From a checkpoint of a small mixture-of-experts model trained on Wikipedia: 96 experts in each of 8 layers, 4 picks a token.
Below are experts of layer 5 (counted from 0) of a mixture-of-experts language model. Rows are named router (the router's row for the expert), gate (a neuron's input weights, with its number), up (a neuron's input weights, with its number), down (a neuron's output weights, with its number) and show model dimensions 0-127. Each number is 500 + 25 x the weight over its row's rms, rounded and kept within 0 to 999. Numbers have three digits each.
After each expert's rows: "raises" lists some tokens whose logits its average output raises strongly, later layers aside. This comes from a sample of Wikipedia text that the model never trained on.

# expert 25
router:521521463528509516557492470491468514499504516524507510483545486476531466517482489485511564487504564520488540559499505542488494494460497519481486512484456488489472485492473489505493493510530502501531509465507534500513536499513468503560498498531495475486503509504526451510514450533517468478507501485520497505544557476475497503472522484509516460503534494495490510507509479528511539439482
gate0:494525477479481557534505514543455471500505489482487499495487538494518512502516527546506552480483519483480533495498512491452486533519464541517495469470521476562514513546485512471486504522512501500501535495495487485492527481496438500526515501496488477527469533510554507470504537496499483496535485515471473476432519500488527480501470473473513480515493494528523487512530474523467451470500
up0:511471502494500483521524448494513468481481495474510527532472516492474468494498497494485530469533483523513528464455456515511508542449491513522488463479530494548488498512487508517532477508507531470464499560509480503488512488525528490467483445523521531460484465490513481512450504496533482473516534548481455548515527488484482513522522518535533508508487494511524529484530501522546476488498
down0:508540479451462489487533508494532497510509469504475526454499524541470542535483521501497458489536476532528517511455493519507503521488535486513478472546502533496491490506513485497502497458476512490457549482520462556481474518508488476506498468524493521504492544480461513564496501486511513539523486498535523492506561511446523484522500493512502485523529493464493495516468514510514538470498
gate1:491519503538528517528483483474493512499466554528474518487477503511542475503509453491488557488464483560514507521476494525483542478496513501498502518506490476497511471504502500506554475483543436490488472498524507488528485487490468482496487485513512460523492511492487459493538448505516460509495550475526489487550495514535521517493557528523517491478531489515498545490522487485520486463456
up1:536527525531486481485541493458538479506487520476493492492527479566515516459532488479491454474528493492510490489481519481483474478490497523503550495502522530480540513519535477525512516506451488506486452483490483470508512540488525519495503509489471462476510520506492481510513524487493537483504495470495478470532506542552540474542457495444449518489490527537493471478459477505495501521524
down1:492480506465532482480478492500486503481498492492514486507520503483502512461480517498538459490523543538486526492493468487496543483491506530511467490482511516466435492479518458531518477490490488477524500495538521546505450510505479500523527552566460534488581516491521472505473493505526524470525506469485507479485504501516526527502514530532514474528514504532503515551495493504471552519477
raises: "ature", "oth", "-", "light", " studies", "ology"

# expert 74
router:528529487502490517513510486505492523478530513491535538475535494493502437521468520476521545475530561505497527563492515530473481485454487518485484513491478471484452506512501492513504464498515496477527510474541546508519521526527454517554515491524508470498518523498532447518507485508504473456557497505521476507537537519481478492482492492502490476507513505505490498506513485541530544474468
gate0:516491514472491513477525475504532510518527460494467513512504533529509518519505442506509521480521540461467485482467488425518505531502510503476533477492486475504522494505494526492527479510542510472453494494529501482534548473505493454521523537495497445431516519483544498510520501506532529524518497538473491506490518495497508479502485454525487548536531491464487465507489513491453493506486
up0:477499476483541493501526461506505525469490519496514510459529513495519533498521457483492526445503493505495492459466452487503505556501502511521488486461494528527468487498475483476519485466498535513484496508512533450502546547534482508481500494513472540525503478516538491499507484494513504505514520513467428558530524518497498505564478512477500477491501500496500474491511523550489529435504
down0:511535521515508468514506472495491542477496450481476503476477517548505506440521507484490461496496497500566486498540545512508512507464488505524499512515461563469500508539503445458511510475506483477468516502511489541509493510492519490504483457539526505511468491522471509512532517502510535536531474508488486506526487492496500482548560442500490524510522488474522473533508511500522532472485
gate1:534516496523501530501492538470474509505512486499448490478494520539520475521476486468475530487558507536497519566513481559506516458478504481501495497527508561485473488519487472512506479529520476509543498474495542488524509474496481473499506474470503474502516514479483496490541501539487500502539463493513480495521541547500523492496464511451475488463489515515483533480542497454535471479474
up1:513483536504448564518457506480480505535534464500461468482503502492538495531481481498487511476521511522487516529506446518459481459514494503506535500482527539504527478470497497494509485522510481490549485494525458468518528509481517488524509483494528464506541462482489501492499508503471459522549496485506490509522541532478528501539475557482472499463500527506496501498545492443516485470492
down1:499496518493490495530523510519520468492498515529469525474521530456484515519501497530509509486506478539520534507519517500477529526500515503489464475494447505467502453453482535542514505480466524532483508475522491538533551476480461477500488541561518550515511512518500498530517485460465490468514527515493474503477533500490500468532543517525531483495463504511569482481492514530485535503489
raises: " include", "  ", "\n", " have", "\n\n", " including"

# expert 76
router:542526505491547499541524519471528519479494530533501513521559469516486480516533486474523499520522509462456491524518499513473491520483497529459492551504502478535469503488508474500507450511527556487527502491540508515462521489500516543542524538524481500488473498509533490510516481467498517460527489482471465502526536473483486528521511471492497469513529484541450512539492486534516501478533
gate0:532542520484535514543472486477519506535536461506453538524474486511512451506489522517504480520541572481527511499505483498506464496495487534503507511450496474554462493448485520471487469482497532485474501503488514517457527480498512492513497480510471509483482549521523511509506451519506493522494512543474505472525497469515486493522526478509515501522498454480486469504501504528455456474537
up0:496454467502516556442503468489545505485494515491502513504522467463497455485479493548497498476537493524515524480524506458471501512508485493486544477489499493523521497520447514481497501495454550529527496518480543457556524531462490468513478520497483485510496496485535500515499553499523487514511504529531539512481518536535463462525492502506472511487510512488507480486512481534494497486438
down0:545512524499529490534512490503494549501460519506475495472493532532505550512516518482499500517520509494518467454525443498495497487457511506541500488507481500542485532521533483505491474498526460554535507466533425440486477457500506478526483479505486496488484498520467498451513526478504507558495475485485504487511519497484503513539503531486490491484494470513515515476504515486502515455558
gate1:531511462474495490560504473544492512547489519500487549514546497526524465487501489506470495525518515541516510535520484472483512543535485560497473494537498525540487478510512503536547476497517506460502507470512509521510499496512522520490478523496486486481515481551504486475493481485485543464513490487453469448472478532518452490489483496486478511457476507480460528488506480521517456484519
up1:510518515532506473467523488487529488494470505489547510496524482507482527466485512472510494526457532522484503467465470477462464450550510481509506514513521497512500520475549517452494499495510484445502518502522491520506531491517522444491500480461552487467526475500487504514525488499509498519490488534501510534521531502479525566479494528492459516470505500532488471457483450521533549506476
down1:489525525512524466481500501490482489522477497499532494489547524504524515508502500501514532483524540505559552499520522522496543527502490510512500510474518466519476510500535520476497499510490516473499530505496478452518512467523569471533485569479469483537522535507505502520443557447497499507492491489508569504528500530510479473493496475515497494530534478489520506486512456500541532501504
raises: "ab", "er", "ance", "est", "one", "ic"

# expert 18
router:526503483485508544497514513517514565480496537521519527503503530504488473507507477484509522511520493458471489537524495520485515501502467548495489496494463455529468563502491514496437515523546515515512474451532483511511557499484522524524518546505523483485462530486511492503509473533517512443505555505473465514493505474502491454494481496481506483498516530498462474516496501520467504492550
gate0:510507489493520494513484535503510532514535494461461481533499507530498445507508476502479507499496515475480488490508467466473515527522479542483509510512502508537504525502490515486469517456495534504521489476519539540548533474500497471517517528492505462514481572495494510503496484513513510445531527530476514495472470461550520449478454493527473482483522507523449470509480543514505445483519
up0:522492484509503516499517432458471440511486491514472491496507496523496499512484536493475499506531480498553521482491489496434482542479484441535524512489512520488516486517508521509476484525503491522522509531512521441455473516498489474529507496507484505509534479554549466492519489469484484504538464504495458489526506542500516542537488460544469501489525501496529531494518488510524522474479
down0:513511483500484546508458484479489473469457490475499529476526501481551500471517496492477469521502532458489486512449491527519515538536562473526501504526498504539512507508533465457499447516542442515524527447502484492487465476506492471484444493480517473508480518517497487512487528515491493473503483497479528483520517512502519507540494505464513426506521513546492513489483514490508497482510
gate1:509479521487500522550512518485496500497502519490478524534505504516454526537519517515524547524496452546497484472549489512505520472506459481506480463493479527514514497483556533513447508509527494521531482471487478526518485543480539482520517489516526496487483495556482446432495502515532488476454485476485480506493500482540477509520513532488498474500531466480465489501482492490484478542536
up1:543502551473484556510504421438503498532468545449529506463497520538500488479469472492458532517498512487470507509510509526501466465535485488486521529485505500511507491474484523488498531480480532519489549509524479499523493528463481516483505492479495501516513481464495505564532455517478510499503506501469488518514497504507524517495475447516476504549480508519489484484513480533536498488491
down1:478534498495501491521485521502459479498481526499499539482504493474534560500486505516482494504519508503478515537479500488473495497469529501489509539503529523457492485499515454447524557495517472479514518478510501533471534465473513526535503568530466492479524469480530510559488526506516541515485478479484544516513495511443482501482491470509495479494516480499528500552459460497525509459522
raises: " of", "s", ",", " on", ".", " about"

# expert 27
router:509498526481544548509495492476512539480524519538527518468491516537477494490480524457495521470556486472468496531506498515498503484470485558512483496486470475497494552548463485491497504504536531513475497512498487505468520468504516522511494534523527437499453520522490463528504493500545496507526496460482487500502499488511484492485475484496521507496503579472449459550508504532489499495503
gate0:547494509462562507501484517502455474527498501493462498508503508506539479493505534505503439511525469478514504505495532481523489493528435527504519524489495462522499496486447496534484497479526520533505518470488502496488511524497538526505523492523494470489488534530493507434505506483520508442508503530519510529473466468525513480502520430542528491525476510488517491508507465534456496464507
up0:538478491542492506496511503537520503453501511491525524517502447475514501494508503495540507490520522531485497475491463522482474529475547486498518482485474535507471494459478475471503466521483521494501495527513540475503544469483527451501467453542488532483488487502509511518537515536493471470511489543473526483487469539533496529506505532496470517522519517519497502519461502426536464459503
down0:520499488547491528498496489515514507507493514552460492443503504515499474504524472511518508485511558493521490503482526488520521515511519499443515545500498467492483459494494473517511435485514536514475494450495480504474482494458493515492455501475538509435508547487434504519511513528495460523497519514473533497483543511526492497485482471531520482532470531498495504475512496535502497511555
gate1:540525548488499528522494491484508499459522501483472487535496480529551481509523536479532504503540465471514488502522486538545508480512493538473486481521522518517473519468526486523558506512508508516484490484516466535489458476489503539488475486428524483502469516527486496483510503502476531486495465495455506494529536506499456496499490486459476522464497489495473488546489532529498439512532
up1:524492529521535511500501487495475555498477508498515509496494508495525546519509468478521518498540520487516479469458512472456457509527478491513549528494493479507485508499511524528493501482541494476462532481521521479463575507479508466511536465522508494499527434509485507482525472475464439486490542492489488475511491478487485535507528521486458541512514465479505452526513507495485521494537
down1:500494464530532468484510498455482499501511512469509476539508519491520537509494512524526439488481492503462514523513480488487515527509540532554468459491544521505507476509547492524487457505446467471528504514530461469497518517518533494518534494493467501512531542486510495504467492451497505496471492487516538486484499521513474493478502527504442469491519485505511466507532426511492511497540
raises: ":", "\n", "\n\n", ",", "-", "s"

# expert 45
router:530512498511540540466551502459512516491507507512520505521511491481521485549463506504553538482514518477488524496500536553524514522493484537485493496491462480482450484522471469445472494549530495479490478513502504468515538517475495542500523495503514475494466501505484478496498480540534510480495488484492521508527491489499510522486475515479511492461536532498490470535534421525538544490492
gate0:533478527509504534502493433535461507484505530524492521520493509456571509496558492537511487499507537467516528490498511508480537520508503532513477539513472489539508450483510489466502489458493528494506495467523502515513513459526498503533495451487484496466504506506520524460467530493521477478488467502504494480476525496486513478504493485469497527537549502514484492535491462485464518432515
up0:472470498520467486475494479485538494515533420527457525484509500502525480507507517511529526484542482489517531501502466546484477531488482478494516466467536524501473507502518492437532474490519520496510522485509521507533490485506493467500494475529418547469512512504499482513485532497525485478476497488476517473506529502487511529541487522546513487477479494533462487556509483503533535489497
down0:459528557514477511469483458461550509532467471526495514494475530512496534513514455476500523547520506487487530543525505468492500480486542513539487477509484484488535526496497514498503474510473489526529514458518514488465540462510486484536498457553494499486460453528516471514490488525487479477486505502533501520471521504495511544522512454463485460522506487486525505480509540490525509511474
gate1:517462496501510488519524548478476483466521521508482482502485476553515485495494500490529504465531530521455521523518518523559514480517468459500523511527501533472467514470443464521512490518541446479454483487468521500487492487478508526484463492476511483497471507484516487529517540542512544490510496524505512443518498555525473524459511484499482510502525505484501538524533496472537489508509
up1:546473487515528522512489480505505526501519486510462493500538495500518506516540495481484485484513546468501487464459516425465488532524521518469523531510478475519513498492510499522452483471497514464458490509501428488497516550539486508475491525487533516529496499470485487514458525523506475467537495527519510512498494487490534565507507485525486527498535523516457486480513504450485471477525
down1:476525522489562481472512536501517540474479484498528501477507531509512505512520522478471512516506509518484499494507487437510535505484503507519475467529500506503513498499521484506492504465508452468519497516489513523514479487507510423514523581541498420471530495502488488533537459499493517494519442492521490479506516533511483538519535504483512506535449469488533501490499498485520518519512
raises: ".", "\"", "°", " decades"

# expert 6
router:530494504526514500495467470516516535485546499487517483523540496507472512518501468479505534523534521459482495523543498517490506507474480526506501497525449480536508509541509486524485483534489555483500486507520506485472507454504486533562507511478513522487527517501470507473533483483552494488500549461461458546500514446526489509465443482461492494480539508513486470520501464481496501472495
gate0:519501509500530534532489510519520510465482452504476517514501552481532480532523456513502474568494470524497540500476492498492482488537508484498527517536493509493497488507447496499499481461506535505517472468537487487472486482489489489501507526498507516510521538572550515502497497527500461469495515505512484485466513481527486498539491421529481471472466541450511493521467499484483482492483
up0:495501502453508472496509506449510509477548502528521496461491515514501436544477525499505542442508487489479512509514466513479508531496499469490453511469502492491543522503506510467546475505504545511471516541526527475508490518494527522509523494459489538459476479530497480526481505523497428550509469521504528470513495505512487551467510511543519486490514480519479486527484493507483502488462
down0:504441498499453467508481515496544478446440474514489549512475537501514470522526498517544475531499488526510539511487510500483458484491529472496495478536459524503504474505550478461450523479536492503534504453483462514488495459489497489514472543483507507495511509511537466504515464498506470465500496508527488523491516529494503494501477493494498477537516529464530516480487500556491530486513
gate1:493455521509477508507465462472511523519507530485482519487562497568505534497523506489533506509509495527502516537497513531492476541468487482468517456536504519499476479485558492524497493513478421477480497501493496543494463494490499459501493480483535492524511476518473456541555502511519514484514539480471477471512512487511529516446454505503509476544483507526489502506500516499529512513498
up1:519518516508460541537494489484488531519527511475497482487535475444471525479512500485527484512478516502531524473512486526472454490466481540500530535532503489512509477449533502516475492507480468479469515519462504498476540498491489475486470464512528508539550477486496483507545527494517443521533517517494480479501527494535553506518484503523493463437496517530489469513514478466513486479534
down1:460501491525499535457532526490520461495482458491509496487491494445504520520499510539476529514506531482514503459517488480541488529489538517500484442500532558527492488480501492494517485466493497530524500517501532476478457471523545529462504487492492473509497483552524515529470498510475540523475524534490504465458564485482450523537465516508528509500485499525498464494518516495494497492470
raises: " this", " the", " a", " his"

# expert 12
router:514498467472503534508493503504437503478499530499487541528516478496499477498489503500503495465553510463455472513513520515506446514466495532474495512489525485493479502491468504490433511502541531510461470518485528504477514511475515514516526502512510447489485523534530458494523486486564497470532543469483471497512496488502524498434496459531491504451506528505486490531525495508483481458524
gate0:539538469488520498505457523492522500539526480452493525515511530520500499491467488515495459530515517453533504508470534483484452527513473554501521500501490530544493464519466519527466479492507534510525509489518525530490531530503509483512453484522520494461476561461500506468456468532534512498490528491464468456491453491509517486481531489497503517523493481527505503492494504476482465470524
up0:499516525516510469479520482525514504517495512531507478489505514517527485525507519522489550519471486510509523458500454521496493533479556443541524465490487491515509484522513533485485468508486482508506482516513506504478526511482517433480524490479476475491499483518533532480455505497497449492526480454480459515473539494513456517578461499468511497474505505483554485505546533476494499523500
down0:479508529522502518518486507500544508495464526500522511521490551516488498495484513478477497507511509460508520546449514510464556515486533516486446498506464503526526525536493488475515483497571532503530541491505466528455504505470502458545484472523489501514498506502479479519489471479504532520481487491492473543538513520506499537552531498473480458542498484488447493496504528531498519466498
gate1:537480524459459520495472526503460477529482503507514513495500491514559479483513469504488506488514522538470469490518517557491507511487486473456505503497491498486485494476475519473469542483520504506475503506460522541492480442483519500489503480532516449463476467542522506519514515545548521490507472493509500487500514569516479534517547464499476502532501548505459536520504511498484483530509
up1:513517503505507518525524499497431499507527488483517494526525475479505492489527499496523530499524512479476454478485482536441490505475487516480519492477511478493491492453532551481460537473515529467456506512483475543517513516512527511475516470524497473485488461549488530510490508507543499488509503496505493512516483487516495551507550471559442524489514530506466472522520444460494491484519
down1:489466520539500452479505494486517484501492505547497485492514506511503520536499476508517499574479454522512501568501504526524464539506539495512497543527502524503496539522527507487491520460453537468546516500493506501468506490481532495506491533469497528504506514528513499512465552472480507557494498479515503517494494541551484457537489474498543501525495479522511525509494484496553517473506
raises: ",", ".", " in", " (", " at", " of"

# expert 94
router:541532497513519536499509469468494534470529547513490471481507511507505471520462466468533543512516522493488508503496511500505525512513512549495437504491468486513478529562497523464452512498539510543472521523565518513505541481531508541499511504547477505470475499529497502508527491532516495541484498486478486502526524479511484486512512500507520496470539519504469486526509485531484528456545
gate0:557552493499554548531484455469518498505524511506479485523515521512530464493467488491502484534498484518492503486457522482504490520541518502466478518504481519532482507505481507502506453476508534515465508523513480502552518457521505529536511491487494473470510493497491544481502490532515457502519508495452448509528486497522472505491515484525506469519520534489483483496476499447467432460531
up0:509475522515500522526485484562524516553493526510463571513500509509516519526510479532471513472494498450509483488520444494487468519484476475498511493484485475504498508517500537501520494511509502487535520490475501516482497539429477445518483479491488480527520537483552512507509505489529521424511483537536479507461511518487472505516474486488486527504517466516484474520476468530534509515490
down0:489531527511495483476523472502529487478487442501491467505488547552522491490524520448459518504496497518515497509488514495497521488489517520524484481556499520549490484498549466521524443456593511507502550453538492530504506502539505500486525506544518483461471499521491500515498485504505465507531485503481518520498500495503517528505541512495513442519489518482490471479488530488517508486492
gate1:513490518529535515504520483500477582493523496502467492509471505545470513510531446504499528436499498495488498501518509489494488500511552507521491497500503528500467444497517498505499496493461499515482477487518517530520472491556474495522539486498539491494479504495457471519526466568527475544493518539506497499481448521551447466514490476531493494529480466497509498512479475480515491494501
up1:493491506512491508476471468495476476508481518512528540454557514527489489499512487510501528502521500532495502508467480504455568517502524508514524519492449486514464496519499502477510526497517503473491463494520477488505521491555467549522512468512524478468529509542550486530539496435503517499477460512442495467553497500494514540522487508500477478477494489459493464523477534490489501472500
down1:459501521511461477464513515509515521487545486518549525500516478486565471484472488539496523466489514474483507501488541477510533506491483486482458493495494478477538518493497529509479481522469512476527542517523519500484470503480527505555469502508507485521522463485519494453484468459522534496480507514505443486485549532529476495498549544480514495510495468534542452495465508480499499487496
raises: "over", " following", " than", " centuries", " example"

# expert 93
router:499482474474533514486478518492507514462512504512533538525529535500477470461498490469508478512564539471454517526528522507510514514479479512494498511509479506541439540496475527515499507515548511474500497501510538520499492487471489497500516515499513457502490531489507487510520471492536525505539537491514500528534559487517508493527523450549487469478505550501489472525491442554489521477515
gate0:540482487478526510486468538503507548484546486492503500520512492564482474496471465516486465501559528450506546522505532498527475500511493502476518529474508523550471493481483503514528495485496533514493494507512518532508513440490471483467550526496519429494501524485525508465516486493513479473478516492503490504500495488541509499547503474520486467494521532451488482527481472485447496491483
up0:527530492482486505505551467474499515489473517504494498465469537496511481522531519506520521491440466515553515459488475525496486534524496518528493462505491511506487481505479530412519504492518532559535519489519491459457573527477488491545473484519496524478519501509538521500455462480501508505486474493487492510489462512538503485481469517480505536514517521490495504498471495515522495480506
down0:483460510481494531509557451495500489487508530515487489487496527501482532534460474501503512520503497485485480503532510508488491411505523527496470485488518498538514477507494485500430463519529525527465474453546498476518533519498514502511500503530514534472504523547466465501508494509485533508511494484506506487451494538485475528477496508484512430473513506519483472469534496495468498477541
gate1:476488478502519516520457510520530489457475471455479550503516501544509505511536511483551485530530516510453495530520512541487515525496454492501479507579520518473482501484485520510524480468483505497483527496508493526494454481450486460473483489512542475496538489512504472511549493514538525497520512522480520500511490462530488483489502482550487485482500516478496489499431467516494513534507
up1:538489481475489501516499495474442517513472483483500479532522526503553469503472525519466557486500483530559501471498491489483465481512543481509535540478504508499533488434555523502499503477550474472507487487486480497515541502482519502492471492473529478532482502530500455534528520511510494503498465509492485459519477524469472532504512514478497487505515443494460515532493535531513503504480
down1:498535479496429508506537510458517508523439486464489473513493499468472528516481525479493473508520523494499515507521494504516553526480483484504461462481516513519470499503523484462467519523474524520519493531488525433485484519524528500510488520508441490490546516505525510498457511485523494520490480508467490508467488538460464499485507519500520490483481505561549462492516469482527521470479
raises: "d", "ll", "cht", "t", "den", "rd"

# expert 50
router:513489492553523487510511470490502480504527519502514504526524510512507493542504491503530524510525515473479472566508531557483458521482510523485490501553479513532517523530492503460513503518516543480517508482492501542511527490500483512518532540506505523498528537507457469500479493483589505504503490510486487517498515501518522504496480501474484495485544538501468472586470501530498542474489
gate0:542524479492497490530505481481521465476532495483472481518514536521518457523527486530513550492522539528490525489476502436482490552522519489495467486463491489547548512534472487491497487474525544458496506523497485542445514539475488510494471527500498499546491538520489489498461492480500472516500487518500481523458462500524494490512501481498487470483495493507528524495511483519481508424531
up0:494463509500530518488482493491526525496547471503451472512517469508507484564479517508520479490509525476540505460485434487506469482462506510527514479531559525498512503486444483491516450508481532498510472520491540486508524498539504463500460505482490500485501492507540494541524523489519475526490530499532511481547474554492456514514483506475518506494496510496543494478510508461529469485464
down0:529531524494448485525484478492560493497536504502488499513466545459479472490493498470489535544512476456502510501506489493549539461480527474525546491524492476491528508474472515495481466499510512475513513518493518530529509530510487509522531560489517514463522522509498491451502523482490494505497523452496496500470524549472499510557511514514504488466455481523483521495444477506527535485517
gate1:476455496532487498557520530537471468507482513504499505508475488522526475515522483523503512474492485532487472515499494543531494507487486463489500475557515523531466508516521498476498494474463501509473526500471491503528464515507511433504512481521521519513500466531465503496524519556463526522530494500489484494513480535460484530523496542423492484467500534522538527493488534507487484502446
up1:508485552516532498500485457449499485490526492485530487491515493464537499487496475466501524488500540490489442486530442503511495506517491519483521548551509509523523502482527490468530536468489523478489504521492460520514506497523483446478511516487525553497537479489472453465537517510516488497514508494494506487528511525483451563512480527465492483463511525488526489515486505459511537463491
down1:526509510490486522474480536474523540517537530496524460523509512523484490491470521532528484502479488485507545521467527464516509492498548552511502485491479508506570511476458493488541506526439504490543474484492506499511488492497496542498539520495504534473572509481510512511471529506560535518484524494483484512508501486518527487514526549492517558514459483524502478517487494522475514494491
raises: " the", " their", " his", " its", " this", " these"

# expert 54
router:500510472494594517481516519479504534471501495507502548495506505446501484488519507462512489511534506470458506502507528537510494517462473503506471508523488504519474497521487466452481479529537512494523510486498543479470522511477551514517535502544518489499475512536514475512557511532532534484537503511512520516507495445491483526495502478502501495463516533513496500551495475543529529464516
gate0:521448511504541537533515514500498527500492493499451506544532524487517498534510509519514507517529526510529506481495514464444473521485500510512483513516491531559516482527493526474501472432551546438515504502489508504502497501521506512473499492468501475437453473503495472425486497503472498499534530536508468473501491512493458498488500479539476508512492496499533501517477490499499499470524
up0:548505506449487505504515478487429530492511500533506488526498516496523493549490455521565528496531478442513505523480464485541480520535494498496470512504497477526504491497509487439525501533500525537502507541484474468502498513503492517535479483469474481458473496541478514526489512482525490510496482537481532510467456554476482471530503490479516518516473501482471507480479524530497523506526
down0:541532495475511529476517497521478475477516469479544473512541526527483473458473481496528537498501528514473555489483465503521499490487512488546504501553507501552519521562494505499515488512519517527473513468521473530467472529502457555538515513529526485485493491492513495512542488553494534477490524533521536519512505554525506491536463500499526476508502494492486489527515504499497479463515
gate1:496503488484494510501523532514527510481514505517475514504512494530500461543495500472489491503547478524517469523467473498475499503411497493505551448501515511554487481536512517501520522513511483516484450484453528503523467502484511510413488499539493496531476493499498503505533520522557504486537539507509513478513444513501503470497497465491511484501486538504484509529474515549509483494473
up1:523479476504556528489514488491482482483483503511532484508564484505486475533513498518539480491502527511503517498530476502464443526499509503503471504455505515454500517505507490466446510505512514500480509486506517455511491495483516437490500520516531513526530477461457507539521521448519508499506500492513557464529469479463493525527496494521507534494505485509551501477487464465565462509504
down1:510519492540478482461504534489505491487494492508518497488560537474509499454490515519520484517504518525495485498474504489448514541515477512518507476480421482505515492474496512552478515508436483487514457534527490512471480505476494540539513547480486492450487490516531490484489539443494537519489502481488518459488516494529518509458480507481518517526529507549491492507517466455513524517490
raises: ".", ",", " (", " |", " in", "/"

# expert 0
router:541551494505514514521529507540483544497535517509536507492526504510504499470486483496516534525498489451481529523478520497493472489481510523506504559527472516523466519495467516517439506509513518494516462479512510537528531532462500510509529532500491502479444523493519496507520496540533466439512523465464497516494505506509540469487450492535512523476507527508469487553517476500496458473500
gate0:531517469491536526529486511498494511515505503465471505495480501510508478521502500477487496539483463482485491482512477503475506527487512511533509501506505529514471562522473501519503484469521514486459509517531515519512517475502509461505490511552506476521513564541560439481524467492525479482480493491525451447510485476525491492446505502561478511528506438489504509473519507454467496520530
up0:509496472502503469507490468475455522535498476487480488492503468533553522496479545485491484445541538527519493515514453535519496509496433477545500500492486476495525507472516501488491470507527511521492544551482508503486521546494505489492463457504504472519507461529488522504493493491548515496514465519471477505505479561495495517523499490485493442512496561478539488537506468517495506487507
down0:498482542494489512473502446468537520503477491514457539497451539478502503517517472481497510554501507512490528508524553527485545503516516495482475478493452525536498521526531438497481479510512501505510491489522500492482502493521488486507503510528532498495478504521539455450471476445470495494486478504512496534540524463492497480541529493510500480527494444483492464486510560493496502524535
gate1:515498515521523521498467524526487534508474508447544474485501517561506470535533464494555561515520498507484525483488487494504495483488524524459496489533492523495472456482505517500521541464473471466475469513536469508514504451482508499476517505477493505476470516531500476491478522521455493498453512523501525527525507536485493517477476505510548532508526505523506504524459485521471437510489
up1:460526521478514466532478468461453472458466487472505526495561485456500506545522533473468485493518534511495498491496518521486468512457531552496510494492512458535514472467513511465511495492510479495487510520516495470496501517452529482490471530514534484516510453497525504493520526510495523450501477526517482501496532548536531517540506495498456489502508483506457525488498521473506542504532
down1:472478495535506467461474519479490522445483477456539478511520504505477502547476502479552493531489545488527535515496534528508544466491512506507454480516476528461491508513493471487509537509558496474488529514523530491483526479485523505474491498484504498498527486472472518501470519509515530553481507492461513494504531488475456547512521502472541507532533533514549468526525490478479499493501
raises: ",", ".", " in", " of", " (", " is"

# expert 62
router:552503490457550508524499504489515547445462506519504469532522517507502475531517529498548547511526537505466536520489500507498484552497529537521451483526512488499508531498489522484518522492549502477514489520547484479471510510496477516513519526501502492438474510505498477498516527508488520521542528497465491521543499517493456483491486495505470484450534531516480520531508485540504516475531
gate0:554522476494536524515507514525511517489548519473487476521508540507515497512485488486518524503519509450514506486503469475498460518497525520495471512506530482515462428526473512511523522450561509467490525520506495484468500492489494489514518486493539499492470552503520514474515466504508501529489533523459511461520477500517472463521500497535461487476524501444523521508491500462485507423494
up0:496529471503482516482480509457514497470529491477518487498516498516494458531523496528503493475503488482530495485540462503452487525504498501498467466524468540478489497512475491493470501520435552535542485490456563483446554510503511490510479500504479534526552506513500512478475493491546513496483476490513521536535513513514490542532504447481521503541489524520483487440499488489504489501487
down0:484472462530509477492478520473542472474510504519453489500485504462494489504502496472496496475529513449458512559501483506488513557514514497494534504498512448520528497501505451528522472486524490496490495465474496534500529482506506516484494467488495534441428500463454472477461495509528505487534503488479528470515539534495518484512495536523527501509468462511517493525512503525517470468534
gate1:506495511465521485539507514525499497482476532509478507534465509531494463496495500526512513499515511528455530505529538454521480522527519505521493501552490542472489539468551513526535542462465466483502506494494488489500475471470529463476522462509510478471492458483451479522524501517487497496564499515464502550492510507509465536488493505509473506480531491526469462517507466503518448498519
up1:553479517485496475532491469515490498514461480487516501539506476482508486491490485506509485494519520513452533505516518499492463478511514520516498527513504524487498518466553522509549491522487470474512465449550504463507521483514459477493501472495513479467528460489445486527514503518532495519562479485464498493533504526489486524525495511488506522462545457513486475536494472490467472520573
down1:512544499544503494471488489461509484526495500505511484501483451496509515476489559534537472481514478483514457493533500507522495485498524484514492493497525503530496478526550488515509484517474486492474497509499528482516504468543543461533535541511480510454547515467491522541501551492561517493474464463516509469487509462498520515505426507511509496520527465504549483499504462489488514517517
raises: "ove", "oted", "asi", "adi", "ote", "re"